python train.py --n_layer=12 --normalize_top_k=false --balance_loss=0.00299 --tie_embeddings=true --beta2=0.99 --train_tokens=1193000000
Below are experts of layer 5 (counted from 0) of a mixture-of-experts language model. Rows are named router (the router's row for the expert), gate (a neuron's input weights, with its number), up (a neuron's input weights, with its number) and show model dimensions 384-511. Each number is 128 + 24 x the weight over its row's rms, rounded and kept within 0 to 255. Numbers have three digits each.
After each expert's rows: "gets" lists some tokens that make up at least twice as much of what it gets as of all text. This comes from a sample of Wikipedia text that the model never trained on. Tokens count by the router's weight.

# expert 25
router:128157121116077091144147106093141108120119121079119121135134136095142076100120107086130084104165151163098122110109098150175143149106115157123168104103131131128132122163112123142102107154098121109115155126134155123119099148117141125163127119160100157108196104151104140155173151109135149088130130134122131155127125118112113167150107137143139122148131152180115122153129138112106112117164
gate0:126134147106130141113141103143142072125158097121118093104144121158136115132095103131121166088134133099124128096119112132137151096151126093113100114144133118152138132144101138102137139135097122105108121144129116109119126157126108113141124114131131153115153144106130143153145128145129132110102138097121148156167112112136202145115140142107095130138093099148131172125138107153090086151160
up0:186099110129159129093151140134101109160134172114183126105100111141110095168138108090070159091139114091132150149104132104157127120094107076101106145115129125125110110144100103093132101112115146144157054154124153116144158149090141149148146151131117133161150147101143111156111123085070110138129130127111130115169111102127119126136102151091159130146143095054125144063120138108139139130109
gets: " ", "20", "19", "18", " (", "–"

# expert 40
router:112099110122099093137123115162106156110111154119124160137122116131146079133071101150142057149147108132130116099137087132165102128110107167128111133124127135099106163148108103140169126125078121124105132123151081102129163156161173114150095124159113131122150064129116090182112079137120145106155150125155128091127139131124149136152102113128147123154147118130111142080093139091116103120131
gate0:105135120151128102101180153117114136065120112112132136088121136174154134116104139153165164141123140160137141147136108145133139118115144143119126135097129122122129100140126132092155143121146139117117120117148154151148148103126137161135136121101119159070130111151147093094114103141134154142140133123135107160127137107110158109135117159154158125127135140173116135109106165090101154108133
up0:176138124152128146144129119113160130104086144098097127176141124162097182136109140118134166114123136157131119144108144135141125121130140121124139131155155141150127143091153134111167135088170158122139101148167111121158094129158127126160116135160160104143139137148156112126172093126106116125120153120146126117109133139129116174159111113141109109157093182074138107158133130113086147176180
gets: " of", "19", "18", " on", " for", "17"

# expert 44
router:128096133153114139132130095136122118097086151159127139119112135123138127136070132112166139095139167082125133128119066150116130142150129114142084098131145122069128137125131128155151144134146143126106163124137183097103133116162144106106066163126092126138137072134140094144108070134141123100094150094146158119156106117114131148129099097139157104155118147160159156161080149119123106172133
gate0:107146138098105088135150138125134080159125146113146127094139161167099187133133141123108131123191153149133099123138127140127173168127113119143155098111106113150100134107149111160134131136128145109116108147139117065177100163172191074137154150138119128130097146120136206116162154103157108120135115147137100142113094123134156166135121084114141123135119094138136108124050108123138119136153
up0:201190157123136141173157161184119121142127121126113125147133104090099178150154128115091104145126094110149112145147104152138128153118073130140152126121138114120106154115141132127151129112107110146155127163134117128126145138088141119129154138132111147162117122116068145098128138129150119117143100119085141100133131152133127089131142161084130102156125175134173150110107110101186082099186
gets: "-", ":", "C", "P", "H", "B"

# expert 62
router:119137119094160128150144160107137116115129092087108085105113135128137130164091136100109096167147130143156117101143113136113177132110184148108145115137116163131124124141123100130168102171159130108087115158083119123111133156123143099179176205118093127112116111133101110129124139116137145147115109122131120099092137120118124157125117143121146108139136148142112153122124132141133112148082
gate2:162166124135101073141138125122119110126139124117138105142110150129131148172125120144119112145142126137132153157111129118132148122154149148135091116118115121129125115118124124121140098141135121162098099170125108139140178123109173130159101151104088124119161094145130120129131118076138127106061115114162147138126138146159108145118129132130102102109096165128140201096053120122121143118156
up2:097137169108134161087114140090162110127164133154117129139125146097138128127121097095163139104138121135142148168126158119118160148150102123154143161137129100126136162137125121110112183140167147146124168126131114131119137112151156119141098122111120159132076120160073127155105093148096175142102164093154110125137087110138127109153085112136107140123120173156152139127121157141148107153097
gets: ".", " A", ".\n\n", " D", " The", " a"

# expert 33
router:090106110139081121109150137139126111133105131099081137159153141127131104166120064197131079140098111126098126132122126172132114159121176098101156111096115109133148133165147127124100078097109109132073175137173152113148150106119128114127129154138105120148145103150100153149076147143113098107097115132137130154077147091106168159142145172152142125109115121134136118111142117109122118101143
gate0:102143107164087162178122123108107106147138110127115149150071125127097132115126152164132109161134104094124161100152149127107138146127107133119150113116113142083148110143108130119127129144133142136089139119124125133128120088113109067112111126112103174097138132107123159125116132143133123095163151122139111114137165178152118105157128129132147154145129098130145159110139143199118123136127
up0:141154133148136117149086132120089161166126172158101107131124134141119115152121134118142142119120113100145174138154125086119102141133081111107142092119145082127123159123119114106129120136152141146133167156150100163166151155135120111138116131132137097103141142111118101140167173124075163108137118092111097106122127126182123138145120120138108114180121125083124153108117113087151115110055
gets: ",", " and", " (", " ", "),", ";"

# expert 56
router:146115158145106105110092157128140142134140143133129142107152121153120089115120152146158170124110148092099082127118129129103146146101144137145112060085157153078151157120164145095162105137156131107129165158113202109102118136134125098097120178140131152140120128133129083131105119114143091105145116119155132129141144133112130146121129149126140099157115147141118111160122135143170105145179
gate0:128108096174133101139118148122124159116112187139149144144117101155137118110117120105127137120119141128127123102095180140101163161108169124164152130119139138110094126151149174149133198177146117111098147130133115114131160159106188144114144114163146124174150114127127109148092129110147155139129127167168075126099134125114110126139124086133124073102181127148157151123117125125152116134124
up0:195167137148097097152128109153084135134143135120146165126112107129108135121131128138130118120114147127062131132147117100118162150140121154104132096165152139073112102135117127123152135118101168104121154102153126132139115166112123128121117110089192087144127115152096147103139087127155138123114151131120128126100182127134135147127128164080161126140132088146117174124093114106156128116109
gets: "-", ":", "\n\n", "\n", "′", " ("

# expert 8
router:115112122132133129111163149107152100118124147122125125127139143143117116103120136161143143122065120092137130118093107114168130107116121165137107119129090087107153117138099119099150131112106094102142184154161136148134136111146148110173113146126131124099134113099148096132104125136114102126115152118113160159145164098109178147140109145133150136156130127112096147130174145109140129107144
gate0:126144147150133127174135088107104135119128105172087164104156125138129120100150102185141120144134091087130153127104177096112134162133149129124112113122116117138111109113140148124105153160101138104151134152099146145151127142134086131128107160122186104131109136145138122118089106121109176146102122168074132131112095158105167157166127123173104137185117150133091114139137120126136153144096
up0:213140141112163071138155113121120118112132112151112117110141122114145134121102158128141154132168128122124151116165122114134132138167102121135122134122111130161145081154161077125128139125112086132128086129143152156166107118087102083150121135130137162106118087116123174101142064139136153129122140099165108129111135117125087130180112137213156152112157108106127152121087136093089145118172
gets: " \"", " that", " '", " T", " M", " I"

# expert 39
router:128124121141161140135123145099129100118095163132110114093140123097147074131084093154121117159157102144126140116134150120127149110126169112106041110126105171129156134129119101148089097111106139135174158113101112127117121147185151093141115165124114146124158138119129144152150090136108127125162191142140161134099145152130103148143119144130138092128166125138134158108111114145137088122105
gate0:102115126116147133117112111108132179147139094097120123135169120141177109145105130138138118114122105106164127129116132130129115120139166089119141142072092112176136126126111140160120192127138148106106180117111119128104110161077123163160130112153095118112134163156139150108131152081146139143157159124161143096131138142114129130132103115133130112106151170141158140082127129133104154152122
up0:208155115137142066110111102093122126143103092103178118138115108132138146150062126133163163106121104141138127144086147135123126102152139119126067119155121121113131152152159164117135070149123067159128126126152128072149146141117118162119146102150126139113148154120105190111156174111118111132147140144136146136150162110112125167107105146112104134091077115108134147131133141137122155137138
gets: "0", "1", "2", "3", "4", "5"

# expert 45
router:133106137089161122117132147148143145123112100133120120180170140127138145184141125135113123158108153122134135071115115102127158154126115143122132104121143180123139142149115179105180089151121143101121096137069130134104125178117137119131178142114118141118110122106127133122102090116137133150095139142103122120127160169122121123110134179131118106118132133122118145142144109117124082114145
gate2:124125128156141134128115155110144123129134133077098146122097150082086124109129159133127120144142103135094133127132135094115134183131117084101151160148154132157121166176150112130124108134116112155072098150117145076124112145109115149116113104162128101139132149116128104157129128162098156144140150140146118147155119142149070125150105147153118123104116152099114110113119112127134082111153
up2:138118188153127129130136165158128099155111114125149147143106143144157149100140109116104079134126118125092139110089101083176106129155140139117153110103172108145157127135151111154127162141113125163108114095112075140127127140110187104141179100153090094132162131142135111163091110124113163172157105124129116100164172142089134130122110095116106158093112135117114113090132126128150147135136
gets: ".", ".\n\n", " The", "b", ").", " A"

# expert 27
router:129102097138120157119121146149166091144131139116113101113129118145143117153130102160122148184119114131111103136134133151109130137099150120150152111112112131142155136191160160148166052108126120126102145137149143092138161099115134095110156153120103164102148108077119106147096130123129086120063107160145090103052117100113137129153117158142153117125141114093146122120138100142117114135136
gate0:118117106096140189133140164101119147115162135154069116140133114114114135055130099154135136141174106175152189153136151162106136163163090126130110106129159123106122150108166087138127105174146148119140108146120114125125105133121172090142153187156136139083125107129116105094183100149135168108154110138152087150157133138128156106139105147119174134180133098155123134136173102139107149161100
up0:139147103125126065123128138131192133142101076134123209134146126127130176125151121120101107133123136145125104139146124154123119114150125134160117155145138130130133134117103115141122136116114104112122159143128114055157140131129129120087117094087115135125145168145138110110164114128145122131119138135109170120131140142153159100065132161137100137146139142153116124121079109078183143086144
gets: ",", " and", ":", ".", ";", "),"

# expert 26
router:113098089135091115123109140096131118122132093155126149161139155115163104149105131119172154127134153131068144114112123163131141135132115166156111111119164110081182107094142106125120114093133162088119191101127208104117088128142142123114119157134073176128132074092094114113107099098137118123143144104127123150087126136125104137154113153165168111155157146169115088223120106144124115130140
gate0:148148114075114135134124128130140114116158141135136154165130101143123122146138138106148129149157134096119111181131176107128125123125175082087125104101094143175118113125138141126095144140064082116146155139107158111179135118122105121149117108150131133154096113129108125109110104128128168167133134158165114124094104115142093119095091140167177155136149180114176141183081113094147110116181
up0:189152122091113145166120180158137163139090127111095096137151104112122118119153116090074116094104110140162131148113137145133152102125147115118132117155144138150136147133146140091085125130108119173120157115105141140118121099122142114143122138175145139123143134161167120122154070129148111129111123149160120176188164150117157141152118165090084126130187110150146163186113103100133166137080
gets: " ", "20", "19", "-", "18", "10"

# expert 10
router:145116127119130134173124148104131107109119099155117133131149107162150086144140137156139126164139154148116129085118136138156156104090130121093122092115106115101145153114116070120139126111103138102116167127100147126100139146146137141177104160118124111120148125130131107127126141108099100142097130149159127164105140148085093149129135100149126118128053130131154148100093151142115115123131
gate0:116124123137107148130092127101144150145110149140127155163129115121129157109124121143145133114130155138129110131126129125161139107145085129126129113151129126123151180081118081115164136189152125149103098138101105175117128127129172125110114159141108093107141154146099120161167156125146114139109109171131125188142103114110140153116162172122132137121124111200117149148107176135156148136148
up0:155114110149109130104094107089180143114118143097103136133146134132135160125135124104117117135141151100107148086124149138092068101147123113137121135129112131121127128108116114147164143135144116091118116118148137109091107120066126100123134130131137159171083151136068102142109112178098121125102140114120096160124124139121088101132165142120132090167098144141151184143094148134125122117133
gets: " the", " a", " The", " his", " an", "'s"

# expert 29
router:091137074128117119129147129120130081107129122067108140154103123181090089126098101127134119135193135119105115115133141134120149126105149161150123112114147147134120146172121142146132096161122129120110123196118135153133154146105128085188145136114135169108146122078137119109175114143169140084138126131101158146102164112114211149099110116134140123167104132108124170123162150127117135096132
gate0:108117101149128123205124072123126145101145119175094120109082125132125112089093092140115094109134128157150145144132082139111156125150140126112101126133149149145129125147101132142155144126098129066099119108153164131097099143064112124173174136087121114156108119122128114066136117101134147122135155132104136166117127108163140109152103138135132140085087145100106088119126104138133134095144
up0:213143144148121146122102091116155062125109144076130116138175168134122139065149135163089137104138151143154164107093131137084136137145155164142142184172148175122069110124141167161167150135087097086110107134134139110113147102111146132164118106116115150146127117099125129143151098138136091158117136087081134121137133135147126143134138163163086151131119139163082142110081104105139123159141
gets: ".", ".\n\n", "20", "19", ",", "\n\n"

# expert 7
router:137090117116108064114138174158125151108145129116092090144126127128152106145108130112121092153146125127132141123110130134118123145097171148120125118137110182166134124144094154131147099168109136132092132134104118143140178120109127106132173121134122133113133123121055077141156134068107094116070087132146085160142115090119143138134122134152132097098138116115111149139122124101118099168146
gate0:158132126208160126124115186139165112129120118105109090115163143104148116111154111107125104153143146108134133120151179120141137130111151116116123094090162100148115144057144109126153118103144093128110137143129135132120143153180115148123141099126085138142112168109149101148160088125111114168131132162164122185081146127129158121096146112112090160114147157110197125074118131154159148150104
up0:205111132140143147115118125131132148155187122122115102087106152173164125175124158119100129143109084125127145166126138137130144094167127175133157149139185121129118142152094120136127131138160127152153113117117114117126142143124116150130136140134118129112126148118138078148151185162158124089124111182128143147158156157122118137142138138154131113140143174160149097124140155081146152088100
gets: " and", ",", " (", "'s", " &", " with"

# expert 48
router:107139094094162134152124133073145123106101120127130091102189189096140101170132134132164112115122111113141130138150137129121161123131103083129126132128122115084180133121122100108120124112130098105128160177108124112136118137149114090154152160156075149113149095151141150127104144143124118145128160147123080155059160168136131142119118159111145089111136131148118118143161107140089136112115
gate0:065068114152136144136139084101124113117113153183173135132138134114147156148104118155152136143153118119147123130110084107147190119090149141118128167112126119123120147125118123168123137130143141122125105141156138130159102139141142149112144126134123123108157095091180149142123140154110143176136151114090155121105127086173106116139147142099162108154112128107130117131111085127118099145107
up0:241121181097120095147105117129150172139131153119122134113137136145115106163124118140132129102159110157117161146138131124133078151120093139119176121115133104170130119151115058133181107140140148106125097150141141157106167131128104129129157153130167139164150147156160150152158072093137133139080109107110124135162139107123174095130124125195164163099131121164126141151152172103122136134156
gets: "0", "1", "2", "3", "5", "4"